{
  "n_layer": 8,
  "activation": "gelu",
  "moe_layers": [1, 3, 5, 7],
  "router_score": "sigmoid",
  "routed_scale": 1.0,
  "init_std_router": 0.0161,
  "lr_router": 0.000676,
  "vocab_size": 8192,
  "norm_eps": 1e-06,
  "tie_embeddings": false,
  "optimizer": "soap_variant",
  "batch_tokens": 65536,
  "steps": 6250,
  "dataset": "wikipedia_en"
}
Below are experts of layer 5 (counted from 0) of a mixture-of-experts language model. Rows are named down (a neuron's output weights, with its number) and show model dimensions 64-127. Each number is 128 + 32 x the weight over its row's rms, rounded and kept within 0 to 255. Numbers have three digits each.
Before each expert's rows: a language model's description of what the expert responds to. This comes from a sample of Wikipedia text that the model never trained on.

# expert 56
It responds to: Opening pieces of words starting with common prefixes like ex, im, em, comp, dep, sup, as in excellent, depart, Computer.
down0:090147142040155127147102144112098154139091134098108078143157125142096173161207115111148092112132116169086156121141169112184161199095172110158137146150132094130165189108166137135109137076174119
down1:132079085121149104116183098127095137143087099117101107131096102103097141166128151159156140192125080130176142149146142094170155146141117113057117153104117134184182128170063149113106160149142098
down2:125187129103117161101129157100095114078100138148125141131102166173128102106094133132092094129141100096087163111087138074158052127125086102148183123183145070169127129107116206117100099151098138
down3:133125142067136111114081162228108128124137093166144161104101079139078148163129171136163165150117106124121107147099103113114171186110118154128131108152113136146135175074143085142086189139102127
down4:080113126117152124132186133127135166115151135153134161113058162106149086161106130168089190137116175124135158147182155183109137143088177086110175174135154099183109137142158161082120079163156159
down5:113091144137123141066132148156122153132175141123175122117202111153152150151114113111120120181118114121127143129119138158128161064130092083163126107166129093107128188157098056112178155093139123
down6:093139084139149097145153130135140129122135124163141152094143138106180120143070186018129144124150126108077158099049130103110135114149125172120151123172094179116134134116115160156102143167145151
down7:148124116126103135083131136145117120114094145121112102118152060110122094107160063075121096085115213138074145117137136067089210125111190122157142135208128092096140107084140120087101132110106098
down8:117104199159180123220156139096119084165138133105110118162118192158078171054170136134144122132108093169119152169099078127166119148161140131114149151082127124126128170143093176159135134127148113
down9:144143077094167132156097138148195156120089082146150109071183159139115153128098154124101087075115130122108157175120156126133155118128211076143138107169185132112122190132111150154145094143130125
down10:061156067128125106140162150110118111124144117150107129118121095103111099122134091106139122098105146141096085132150102180113172133112201157107163122151128109132096152114109027128099165151123121
down11:076145116084078109096125180137094111130114163116110232142148070139156129123162107212158133186182104113146131139070112099168186146101139155150131065120105062101096097110061175118100095100097138
down12:160073150115124114163121065139095158121169167146187122185137109138138098150158153099114155167191195168119164160144094099073145111148151143054143115083153138127050121184161134155125167147140083
down13:151111119127106113114126103094114142177064125152125140125124128067154091141093083071131166142159137117087207185092091164128125152145155142122170085112133100111128127145147107115083131144192190
down14:194091105128116144114160159101167194140100108122124132146116174082151123138161198147127137114114139132137129100183125153086126119160119087082123122129139124130108120116138128123164162137110145
down15:188147168128131112084146155113150152108141120128107095165119139121131091168230084113065110125134128158079111168109104105113133177143078113145104166109148141172163123123030062185153117139090140
down16:170119095120098105122108147155093172087094114137076102130150118141155113170116157111163149124150192143105131111164085094097148171162162127095072159157223194153120137156198140135104144071170098
down17:172118171105135118162082119127157114109178126079107122134090170113112111068165118143171138063127040148150043157118108118121067076134132136149105168132157159107118137168099117143141144132187163
down18:163141177098117114085141145134190081128077161162155129061111121135127066081179113073151162101228082099196095145157056125107158098137158140176131137126077071136115150131018137120138149086121173
down19:143104147129133155165155122073182099098126074081105084124147153129086165143068173094071131123140124078147126050113110093133142136112044160111089096103085081117085127118148210147124127150135150
down20:098107138132191080143108123073058057105125122083173103140164107084157090088117110083114143159176136145136126161138122121091086125134123114158101194105127083136094129132131122118159101105103147
down21:102156103104088168130202179125109141143097147130108156180100081204074080145067140200119167175127101131125109100163113129120158142129157084094111152153163070165178134130116103094138151156133177
down22:168053175081154099148112063174116073138156140092119137130133144108130062101195110127132138152092168092156060096137123152199053098092153119138158152174111149093108123092160163073117126067128138
down23:147141156103173111144095171156106091168154149126108111120189107090122115132094110138090159110074220159163152140134092078086092099186110112146108113074115162130095154170133059148130103148153139

# expert 11
It responds to: Word-internal pieces ending in t or st inside longer words and names, such as ent in consent, ist in Bonavista, et in beetle.
down0:089114169154107130142097151090047128142161079097079129088167134094073101118110139169114179128152167171158140151125091125175115100096085181113137131203143169070113168159061062103099095126105133
down1:133156087145136148106082113101108104133183099126088129124126118071190063163157100134126112138162088138077128150126101134128120164103149126162159134133111154127097137184137112171141159126138073
down2:141155123130118140142127090136139118120171143107090159191129158126117094095067129118138153088171112126109094064181184171138116129140096115083115129141136121163116154166065115105107074150167146
down3:201080122147128158148099084132155078130137145111148117131104140150095170165155121164122121143056131119110114138158095062119189100193154169155097088096177174126148137144131152145088083139102156
down4:141170123145142106142137116153168173135106109070147144113096083153134092128180112102124123136241149138080139137146120097127127146126132112115129113146152116124160075099157159161067189147090127
down5:142144089180113090152132173091170122118122093117089108202074084117121111110152134156125107143161112159144105158112138078121080136171159094140180187107127183124142125141126184157158089124094107
down6:131129170075176180072147111123155175113149090130108162111138139169125106069151120117096081139069103130108183077060178105089083103189138106150128163143093128077101124118132099092156099155137088
down7:181095099109120131132143110088102109182086139106118080118159183108110193081083169099153130168130088080107145093147079127126156131089129111177125140084075129157122162037124090124166121102141164
down8:142119140123122100099116081113085085161164111169148199136152123116073182098209163080190118104135108103132142175136180110129179188099131118097155124132126121124129158082098099151144106087099109
down9:133159180100226084151126090083132096154176159130133163111172156134049188124069108135112155091106126070164080170128121122136129101083125128146128116171125139112152090119134148125091147139121126
down10:111175119115102123109130092114152108073105125087149157133150162104077143141097104049088042119194108091125130177094140099132130120119118130124155125148140127119149148195103190113145114128142169
down11:181113117153131125183124182105175139151086096155067159120161127134084103083110148149140139156144147132150135137143134128165119120192072083173134162137184126171170122139104158095137160143155117
down12:103151150149132069152145106129095218165138077105166156103174100135121084157134119110118101135137146130059135148119076138082159158140152103139136151098146122147111134099064137135143164104120113
down13:156066152091138175161183084146123096135181150125093134163117125144152076136140153116144227197140163142167147168126072193083150104121105107168125155157072104118127113106149107100124087126071116
down14:088141140172134082109104093086091156137054158132131111184108178155143068135200115170121160129109140172096099109115154119110129167159149132144144132107131131120133097164102099141141086135072114
down15:131166113138167093093124150122169096143157110166098152148158122144113139100232144157162121132124141121095094104161179091157174158161092099108091160110142129064100155079101134172146110117136173
down16:134116102127078137162090104115113123099092103124113151097078140114124149168127139082176126121117184138145097135112131151138178122057077085143169145139116122131146133151148119145091199148171114
down17:062167109134116131068144098060127121165170120116164112130133114116126157131107112117135158172163094123087117164120110147133095164089131168096146060119081108126165124110103151107158109125057147
down18:152117125110180106140141171202135058164157166139166155116088169098115097144187244153090131117161178149173118169110143121108108160131162116126123147163155158132177109119068123128168096174094148
down19:145144172047121085143144102162177126111118106093109106138110150120102142109172130133142155122114103108113091106127104149125123100167110119152065162069074139112137108090122099167102097055119143
down20:102074153177174116116156153185120150159075104122142071045121169153134116100041096043132162125146088132084159136132087089148150146120164201137177123153147127112106117102187115129130072105139125
down21:068106139137149137095112158129086184099144140113148231126119088151129118139150079085112090116120118127098126156150129074144112140087134149203072099161111187138115140137123146160185081142092130
down22:128106187158146152152186200136139170159135191083080147089134160177166173131127084128138096135099101127161175145153169144091080140157139067147164166155151143134102120073114180105172098095142144
down23:095112083126155117101127151134149155228108212136121176115122147051136128119124144163134131129079151076127157146089095141141183120111134121166132156112099087112135102092091106129144100179180166

# expert 58
It responds to: Opening pieces of verbs or adjectives before endings like -ed or -ing, often after to/was, such as ext(end), consid(er), establ(ish).
down0:166146118105118108045180138133098167171170151185192135145111121104155099100132103170095138110219158076162139150145135139150132132092126134112122103146080120095161112096153152147075106118137147
down1:144120124122129138090136167124056085116162145104134132164114176098133175132150191163106088129109112174122092126149112094093119192132149168111130125147080128139087118148197129158114134088127122
down2:102131128080040063149136112123156133105123173125101135158107112102136119153111168140117160128217168156163162140147122144094053088099144156179061134158197105079114149145111118128155187163106137
down3:067124090195114123152197090075117122166085119134154098107114115136093120161084136170109135142169147032078145184160123163160094093130192145169133116083121105130146128080137169110118098124100151
down4:111151134094096173119141160120168143146111155102130159065149132085124128099175122119129144112086114179126192137103131091098131071107073118182119116149126090117071081167119021127128094142137197
down5:128062107173077059110124056159127124137148094142137148159159147112140148082088124151111111177127082136136084091088146091091085121094111199160131084188129127108124095107144191158107167079175136
down6:166099059149127117107078121146156119100117118124135087160131084116171090165130147116104111145113150126153147119092186043134095071096189148130148121149084120119125154180140128168166146059093069
down7:111119143130126130212160127157125113117174071140115163144118056162153099180106151167132106125126149125158062131083132075102099115135112155160121197139092146155134091095114162181122175097149117
down8:174073131105111110100180136126120161128151068107106135110171082116123156132155105210133142111135145113131085171142164148182157150111098126090081151042119123076132133217155096133140137131139073
down9:177159128179135130132155112153087154105125161136163146135153162126153180100079174106188147134148118106162148093166192098110174149128177154057165153173093121094156149174103139147148105179115151
down10:098081159158079120118130152132143126173194164121139104096112126159106113079103096146152109079074088132125127117187084171114122099099139171109170128106158143131164071105116097132148159138130133
down11:118165123105109144140150133116162071128165094136129210144149145097083113080091148142101105147079124150165095115162174124154149077122138130113157142203123098154069236162160072091076137067117104
down12:056075157148142122135173075095090130101097145151084114145202145122137154119127145093098096148121083157096111140101159098109130133102120145133126130162100107158139125138159112112119172101110110
down13:139116128113122160197128151065124145180118134131149082102111191108115141152126133117167121133125126133102161147126121133133072099148085058045105109113145073082153162164123124121086100148109110
down14:082154110090157118137159110185056106137083106166149131134147100141136088170069118062148184111204112146117135153105185088172158144119118163147144083177168162125127133178119090152100131146115223
down15:157127125079090166133085126207129173120119149102169140139088145189138119083161167156147148158087126075157084157074064166120118146102122101186114146150132086121125152087159144160161162120174146
down16:131150149063118067188117151135118114113089160097067160147143152160095064085119108123150132132121206069123099132119111099126122052050178120169133107138153151121156199151114146088132140138128152
down17:128149131146091130119087117122101145105082075128174144144175124158074095134140155146113189080171118115127077122136099146168175094175214109146096223149108054122119156134094145086099188164148127
down18:168110118155186109101128058136147096138106140139103131130142079127143066164131135202084149111131158104204101093117133140091106131085179122065113139105185175141167111125067137125196136109146134
down19:092116146153110132086121108121041122145184195157117101157150138154208105112121117038089110111155187161153128116125073065106109128112163118107131168086087131160123132080096163165168128124082125
down20:075204067110124134184149128132170175191139152135150106190117152120104130111137140167173155091166105104141095145174204134104117100111162129111167138148153104140159170156106138117166098176161089
down21:144112183097121101093095106174126068137177125152158128098101151125148114061099151123114057152057124114076132116132154140130061179124144060100085162120125110146129124180101115126154129150176135
down22:113149113106135070134140072215181150134113125165093111120169102120099076158189109109120127118113137133111116207133115177101157140093151059089156112130144120140138134114094143144128206182128088
down23:111093119139065115156113121130111123173181100079099166165096080164126132115149140113140094140116130054083117156099117063095086109088163121111101117096073118122155108110157152099128131184092109

# expert 26
It responds to: Semicolons separating numbers or results in flattened table rows, plus capital abbreviations like BR, AP, MP and some compound-word endings.
down0:141154155124096125083105175094125104088121123136139130061119133128094099161168121130154079102109133106127116121169041106142197169135161115102126092119148137125121127164107184142112128130180135
down1:127128109138169126111130092093134130186127105166078133103125151141109121104209140107135132142113101097105096146141139154167162142122146145117161097064077160141107139171106169145073108162137110
down2:115108148140159163164094129179118123129098120128072095108177131146060162173067099147166161108137188095165156102136120081184098137137113141087070118140159184137096181150126084136127132152127170
down3:118110133118150143089116117082146131174086069095126138133037159121183150121195117140125125082158092106141102211118135151198103125127151127134142136107168170145150092124154121090118169086104135
down4:082135123133147099105124176047158134127077161093142073152125128094092121189139067155154130120179097166063105117124166122174143128150142115097113109137197192087100139108143103142153150116166157
down5:127129082118193101125181122135087123103123154161142134183152098136133133063127166108075108109185132078168169092117157065144139201089175147138119169158100081127221071138135132132141108105191132
down6:131144116094119091145137173099088113064136112127197112113169116165107073108104149116103166087126115155149105122122114147128094119135158141112186193184131120152135137144098218155137148118130143
down7:047082110158158134173140091105024149126115090118132122134188129085122168073140126136128124133120153122198114090115160151125091150060075113154096138112138124134134163159098138119101098109134065
down8:144140169162117098171146155116154147055115120118104163090135160120121079098128174085127130164151118111125171087118073158093135067156124160177142184161085147147118141145170210034097090155132185
down9:141112127177151165132118099094194095132062104102108169096116102128086105146088143165131138123161066142158088125125137153081168088123155130108106095155129108103126107092127138184174138179139106
down10:104165099083146157123071141134125071125144157149115087078147118184166069154103109129152151164103148125142065127137107156204140125110128164084146172154126144135146183104124088078153141143091061
down11:081132114128161158135089152144084172152169129120116078164128126110161177190081133137142125111121116167132130121163102119168129143120196145195127183156164173146096096053109114156153114153067144
down12:142114115151109137131056150126136099128137119175163081163158127144124147165145119120137156177106165125107141144143102135131100091087172147151201124120100124133112088124096159143094083083163114
down13:088155153119112134113155171164148149117110160094102131089196184152125165140149072144151054179169116095126169144090090156091081123154122130112092052051166087146093130108125160154133130184139107
down14:099155144157121066114205135116096120114080120165101139132184104094111102125186119140138099157159111135150100150094095089115105152192159114153150124123137127226088176059069084048154171156115145
down15:076105136142096116138100136128117128145109087112108151108073140135067116063151105154129117134126118168128171095131143151097110117148096163177107070152122114128139131102091129096139136131140077
down16:166158146112144115084147103138085112094131173127154114150156081144115114146101156084126118114171097100099106129088129170135135191148139139115134107096111153112130096157085082170145084096104155
down17:090097096142133149105120127147068141134114148131117134135179159203129127094086160131130138159135144144132102102202141150142127146077138145106148069121118092139084174093143110170137148144103178
down18:137105108113090098091094094141043133135132067129178101155136119125108187115157106159120143118127085117214148147136126170111116164131127125088120145102091099088139086141113052063097147149047054
down19:112164129130156084122130141098121121106155098107127102108138083105127137156120117124117130119164173080127107123159065163129144105091182121130167162100071146129088088191092184106107200172039147
down20:156131120049152225082117131149157091115128151125145144161162115108152138090147076153106096161154115042154110148115099162137089120063116125095130166118146130170058183124105080174132130156108128
down21:120115110067205143083129164161168125136143122152107129120156195170149091129099078182179174173151122068191075072082148117190135088108125138164141127169110086144141136120091139121116140087087144
down22:211168135106077123147113112129074156096147173139172133189111099156130114129110103143111147161105119108165078138155137107121088172100177131090141134129119078087148164133141123115085111150101162
down23:136118080144097145104079156120197122114131105115130109102147150117165182152104085150176188140175153101152100143089119158123187126127078125116144108105191118112121113131107104176181144160101087

# expert 23
It responds to: Word-initial stems before suffixes like -tion, -t, -ted, such as sec in prosecutors, anc in Financial, offic, produc, spec.
down0:064120105132164109129122139123106075105093141057143097085180157141107133115104069124141153136132132104150099170118112147135128144120106140140085145142133152117087132143104110165096107122159066
down1:156143112145108136117141150054085155155091149122146203200122207078141161114101128160146107187066099168163091151108117164090157157136088121095152104121140112159091174139146108131142148114130109
down2:126168152097113026119126097174159053124150149135196135130126205078147074126187180193117158112098081145116147155123121149129148066144106186166149124127115167193117156159110145128121071091161157
down3:086131145060050167090171136156178117143097133159105109035110129120208129156145125153140133176162179160095118119099144183134072114131117125169114170162113100138114129073099167192115151107123111
down4:125117128126176128116137133153113134110101144128119147073156090174095100156164084104101145122161184138125166149054058131141158151126101147232156167120116101134178100161085155103065100167115133
down5:124083149085111101164088136130139187115133126115168093124142163092097091145183114079159098140074165132128130178135158139140077099096104095112161131203095120073156135144154163196107105106162136
down6:151127090071094151129146141116085118136081108108127129128124135104068084116103151089153173102100133146134105114178140115100121149146118160124105071066123155071181138099130120131151123120119187
down7:130091069181164108180142096150108110099108108123154149126120156148100087191129134063120138092130152052101072086151120099161174123165154102142120116047103137110148099066085108132111102096126165
down8:103136106142146070129162056204151131115181130123160064140092153097090121123101136083093146093153135138125104090133115147104081097157085121079105137159121144152172120171098122178081114139094096
down9:086149118137134185082121113084138160182113146098073073165195125157110151108148104088156144144051139147100157178103115121130155123167104122084120151099101079121127112107188114162162104154139160
down10:126164116138123112069119107118122109176074104117097125122132102159084082171098183125099154102197148153079111146066076144128062153094123126099175118104164145067131090118117121137161219138129098
down11:170150125103146119119082116111137108100169163117183154175152127126163097124062171152146144131142165091125086103168190092093117099149099099091134117133116189133072174130196117149160076159154112
down12:140123141128163104134117111109142161153060141090115137093111131089176144153070119079133124113139172188123219133121160112181097097088123101116126160091112142156110066151115122085181150131111116
down13:163160128083228103146137200164133149177163137195090112149096121142129160115110137136120127090164118095114128089121181140110123124117161122219161138163120162103135151127124131133103121140136121
down14:112120150155178148203135097099119146112171136156098060115137141159149165110090100068154115114106124124098065123110120127106079080125134109107131168117099122134118131076200114142162157083128148
down15:142128160123089150132106155101165108115107031162128143199142119130152152138130137069119164132139192120152057126201144167134188170179130164125118079106153088089171146178172110098122177114130097
down16:181110127101112179147126130107099097122127145169109104126164106089160095073132143168126107145139147131143138104128150110137111074087170097117094065188179138137085137094166135148142120146122131
down17:131098133129130115104123163130109137099140107138062144107104082154109109131081129158099076167153151171168138088125146146157124147054133074148151101120180106171078104111174164065131105166108163
down18:130127114121124080127094129120165139111095129083149176148089094107121068144154116100095121095144171147107210132099104116101118120105077126133105132096135065124201160099182138078129121151114116
down19:114156130107096140134178104141064182123114094142122150148099116068108103200115055125089128091149224135072118133102065105065118150123149118108135150138130190145112093130097135126150152138096097
down20:110077125119046126102179126120110182122126126169121112132111129127106186157119126136088096159162074106143122126113085095138171159166094141112105083211123088095084086146122209128157128152082119
down21:113185107117155115126147071132122189183109116171130147190099125151121111110118124142120122119162099115143051147108149071116155131136130107102107151121149184166110120221102157152136179125113108
down22:137111086158113196077145105147148127123200151117169134181128138081143158149126095147162134087049112081101100148169117080105130129116133130141068109122152105136105141078089149162150171153171188
down23:085128103107178154126116105141130117092162158112149135119131145159086151170160192127132099147119120095132094143142075167174167160150183214124105141114125101106170187183120130110088198167127055

# expert 33
It responds to: Hyphens joining compound modifiers and codes, e.g. Cleveland-based, 25-year-old, single-season, ISBN pieces, plus adverbs like newly, originally.
down0:088083088107130152101142112117136117127136114081094195130083125192121168133106147156066127130127080178123105113135129142145073149062113105160162100130179154111122165163131159151205120118077108
down1:161091121156155115116166164085110200128182142111196155146194110169137133156130093159117140034092129105088129123154080163082183208108156124141135114161135143134100140117138116153156112085092073
down2:101160118095127140100047096089145170115138139136123155179111152102093106079144106111130174134105172115159102118139113087081120190154162109105102110117096129086145126115044130165182102136111139
down3:107116051150130078123127109138166096079041117176056121122116077125138116151133145165124123168138157130131124092152174211137165150189145152095085109121125101117126138136125140153111039093153141
down4:093144126132088168169145135109149170111171119075078171149123153127130129149151083088172187116101175153108121145078147126163154124158103075072127181116119102048125133130108153199124210123165097
down5:153061138176068122130125112115125108081109110135166193094169132097083123125090170139171154183121189124143106095108134129134086143079139100154145111114145160175152118128102119144075155112061118
down6:134101153122167092088137163086128133081101099064141117161129132110122143120154180141115132164122120094169133142103123043163107145138102164119088119106077176175208106121187141153152161076122084
down7:103146096141144149102141123130112092123082138079167127093159140096130134110050113151133112128070119123181184170165184090173132121127171118133160129132159081126150161078110179079147152067152118
down8:155158106199175088149076179097155135083157131079105114152114056127164160108120132101059125148098095139087141139083069080093145167108162112125131115162089092152131138126112149096108076141127124
down9:132135123172178157129091176186148091166108151099138092152082188156081113145089116092142157115128102149104128137136124176141101181065150087145202094135118089119065127144153100092165183116157136
down10:156138128174126152161123098103104107169148104101139129074124115140159144131084078144132139121173120040209153114179157149093103138113121138168103144147154109125110156169147157100114064166138195
down11:136109170179126075150129177164159096168140124119142127142110091123133109115083111169126152105096105100118126135138171104191112142129116109165134108088034142128132087145122147155169137042147142
down12:166162162116114128091135137088110155166221104214122079168102078104122083137107172127175100135107107142103075134089169176162089109121050167129200104136161086126169098134158134110158137132136083
down13:116132138144120095155061123038178138137112129165121125163179146145176063135107106071136111196107114120128151120110147110153094184100118143161094148137081140100072101127063125118174158142154169
down14:141112096174098095122086143087094108141113184189133062176122129143141168142085115153112162130191154103083132150150137171142131092147103026129127098072117149096099170114051143098154139111126180
down15:080096117130139132141150124145070155154131110097155158110102145097128131088124125112121184136102181151093126132128094125128095115170102143135154069151105114077116108122149118096162042028082166
down16:104136155127111085122150100148165081129068109104126060157146156157132092130105182094090143109167100194170144136149160111082077078120124028101139124112159145166167113117149110153093061100103162
down17:088140186134135139136092142161127124137108122099140154139062160157146139147097170082208107091108075162121140107157135132188122125089096116125124161153106137123120108041130157069189062173136114
down18:093180091147147114181132105135147143092116136184107166161115185174119100146069144216058155127132115086107134096097104169133150176193066097077151162083123110125103165192184114146127085104136183
down19:161119136119123166166064117152113116131158125116166096153141110098083069171096144114129159130231127142133175149232129106176112082078164165096096075102081155127084127132161122114169166162140114
down20:149115106103193159091167152153070096158059083124092136139117108157122112117125144139141159153108171091101103121091125085185152114103179097132070072102148106117139132139103105152101141129108079
down21:156135093149109091124091120092140184109102174111087154151050130086098165200113134145150141090157174147163148092162147120111091120102136138135186171196176173125142185140154123106175160140110097
down22:197151137140118129174118130167129113087134136137130112111150135155072169191208110090133170141067150143093158117154117119145180168115092105124086118099142134136101113089118166108078159105097111
down23:172166091092124116081088112196107132174083127148159126111101087169114108165101074223173126105112131146105136125072116154179098125118153166145158148139163123140141117161129122086090079150119090

# expert 43
It responds to: Final digits and number words in measurements, scores, tables and counts, such as 140 mm, 69 people, 2–1, million.
down0:131147126119123087150153082175072133156140126159147157174133155045103082149160125085192145183122076149109154123153131159115131062146126094074152107060060134120145100173081152173148086144176147
down1:121093110070122063082136120088121113102104154144195145180101134132146125113177139132088126157150164123116135107172130208154123088142122156166132170144144117113186128128162103110123131164152127
down2:124112104187127185054130155098129129204110168124084145143139130119075202094124148097130133105116158126150183165140177085163107172206050082112105105151168059109146126161171126074135103151125127
down3:038131124120093122106112070087109062107134171108122153126153132063124118108121103146112190158121099098134134140167117161168146129126149157118094092160071154145040133104129128125162144126161111
down4:119179122164134140180135075129164115165149170095128114128165111191111129125153142120164119121202136146080155095111174063152133144150177103124192140106116162167135173088141147128152086134127120
down5:157175139100173181145096139156164086124147193160124071117104139128134126123166131110105149113127195131127111113125169138135095168153153077152123127138129067088118121177129079138117132170160149
down6:140135165065112160143132118143051130078144143101129078143122117138176161120094068122077075172109106083125124154180143103186156154177109124140160142115126168151120071073121140144102100193132090
down7:140142056123112110101147129127118119181096101155129145122123121105153087146105116141119173186118131072127176198157139108075091171142117093111171094158132113145134152170082184119056115110130131
down8:131203111114156145080173148189133114109105133126188119111128161170135159132105150116164127105140131104059172131158134092147092137136080096134115172111127123101079103099121145141119157118139097
down9:191117100151148140100178139081083115097096094127156154122206120129148147135048194103096106144115154126134131055111121079119147097140106139076142149129131172093132113133113123158151125128060191
down10:097154164145169095123202103103192139081102075166150135103198131165202140199150085086084134144139081155193093140125128113159143099106116194148128111148116125096104096121187097110131109108124111
down11:093143122170098082142082091098162123122125133124092069097115146110114112130152151169131113170156126141129126094124066127140132119110126081074112113129081139121078146130138090123095159157163159
down12:139118130107094097122159099173155056181136126187126135133120199129136165127195119121161151221147136197122155151109152103176094150162093128109101132092163122088186065130081110141113133099156130
down13:109142097184085157156117152135186128149119115111094129102135156174146087166102121073098082109125160126112198145101042161114146137123120142137093066140092158154159101176111146148163164178112184
down14:063177139158208090111153073143048128147197152129161155142097166141104115175143110097159163133137089134177137108114154097192143174181090072118145149133193101065128117144127171090200134163110153
down15:156124144129150140119136114136108113183151134116095070111102161137164164167090079163085117078158164128051172111123190115151133154159128098073081118180085110141148110111203113128160095151117088
down16:096131144117169121136135127120145013147125116150113141145154137128085113054131122105152128065192099133244141139190181149143124126066177130121136117127107104154147098113091120092099144216101155
down17:112157146154189149110088132139164122141132194090111135109097161163140103110099083164095129147171106138124143122177100126122156116096099163110062068183135146155110167065145111080111114086140110
down18:114126078149121137113121119187160115082131107083172197072110111121103186133107093220099135102087085121137187175134173134085102089208154092130115093120121089094178138089064161094154133078169113
down19:121106087122080132079184134150108112164107166129174102091115125112113166094107124142148168138166146184133098144126056054099114173126130115123162099116074154138121073149143091163152116139126176
down20:172146152111140138146101195087129090152089090078154120153155144083125162110118124093126158160177109137133139151138124138169155112147113151119146136128113099141126173156056155133112146138137100
down21:095112110132171136074130084136120109177119127138109094157101142084163079168172103119155074090104127138150078151139116118119144069059098129162198090042157132117171124126111100078153152135158141
down22:155143110165125102084120078144128066102093097122093155137104080107136103115104116071166174157157109160076091121121110085116140132120125145105185108155091042097098108217188123129103136168141113
down23:206144085148131153172102053206212127129135119140149113091092153085075113094131108169126124121169125164166156163095094113116184162145196127108091134136124104132109178133119106119114131174107133

# expert 45
It responds to: Organization nouns after the/a (company, school, group, university) and digits right after a decimal point in percentages and coordinates.
down0:121115102089099159135155120142064124134134177110111113139172153124167098142165120148130156148095127190136139125175074084150132141096156167093073160145102133119086190135136113104190097108113126
down1:120174057142127108120146129097077126120146117065086137168165075198157191099191148159105074104139107094135155119110173140126141141155111116132128059122147107128113113150068109098107119098196128
down2:132135137130164132120090185122104144062161114101136123150168144080113150122127089193140130128125101079147116150160148198102137118193191137138120111122109120178126162124144106135140082092173117
down3:104143078119082124161072143081176075088117131124078155142092083147100115110200140103082120115124207124098152125133129186148145169130121184125190090172090125114166159116096082161117165105080107
down4:155053140171152066139135113139121136126121165141102220093121105132145093124153114169116122184120114151145130149155043099098111116121103158115109057115147169106118146122121149120138162106096159
down5:160103169144075093167128156176106147110116117196103152118145145122148109096080162178153148168132158094111172083095094060120135105180106066167085151133137105114124087120123160141158115130094080
down6:159156104206163117152134113195081121142084057107128108062196129145140143132124160213162141120108097155140123150150153075029138170120139105141093156124185162078103085123178138118155131125098161
down7:131093145169140095123124090125109138137129098073157197106173122123107143189110173114096141116127141137134141127117056112074155174135170124106113139185115178072099164145087123107165102131136150
down8:133132148137184070100167196103105157179139149186125113169151133116136120122125110098143102112081136158144134115125114101117216138182153122119094104070160115101186116139108076083187133126122097
down9:112090155114192082136202098103179162126144154146114145134133109105177085136050150078119109081138120211162148119101064143195165128138133102119173129119105090077159147095106126209159166113095103
down10:149111142109129126139104179104117166154153132103046083139103134065148130162187076153198116120167171148165136181155111111167095134137140074130175136135126068112107208082143105144158082131206116
down11:148101141093124124152135039101137126100103165107115097106138155128124139131134111139143164132128132089222164174144129155143147094138127106120168182179091118152121123104108103153174083135169166
down12:030141108109115189076102134151190143108082089092184077200135127094115098121125132116071162126130161117119086130113139140129101159136134208100143102201108085151132178175164096136115131126128132
down13:223147151157108104139166124123164158097143114189159131205112164117114143114150160104102119118155042161121105127117081161108069152158148181134080162082157147113180056120133127133113164111136078
down14:155141139115113156160123109157193056118103059105097109090148109162082122170116149179138110165129152132131145172130157122089102151114134173130149092120121140089106184089120128134141147177099086
down15:156151126143164071135055081102110122089131168168095213103095125102130106169157115112125127124133151135120100120116112193173167158102176165135129111128094087172158207084117150141130134119137101
down16:183195173101191095106112117130142075161196094108119166120084182164121147141105175075112098105092101099127163105077137145200077184114141168146094150162149107159133167132118122184111118090115119
down17:100146087170137078149140148092159096158112146192128127164122120148139135133131115138108152117116081104177164129202091104093135164074107125111209098121148136124097090134074158112126111101128128
down18:141144123092108117158117149127054131140107135111078079165154127143119122129143120193086139035126140130105103119158140157104172100134121051113095129108093094161144165113180193099127117067140156
down19:143137105155096149117191061141124099121125145150160139109117166162180175125085128114105149150121169102131163128106136153104143139134175111167071130132053144146098107127110161132121092098131113
down20:150166164127097082140100113145160130163180085095140151069154125104101221115140116186113098149074100122144120099118165095102151107172145154100152129132157141134139137139065086129084104153139095
down21:101158169092112126150131141065147137076163073132080114156133122142149078126144102125091094173159165108105140134048077108169097151124040101173106106123097093117121111101145165116103090126091111
down22:105111159072135116065136127111103113101139092129126122077124166142247183125112111198097093139113148137099178117088083162096135087132086102177141199140120091099096115117105130129096108179153061
down23:157182147110191160117128076141089102149160174073094174171163128086117107167149124117130107094107094123138121122203155145133161155124183083117145140139120101056091181126117076173179122111080133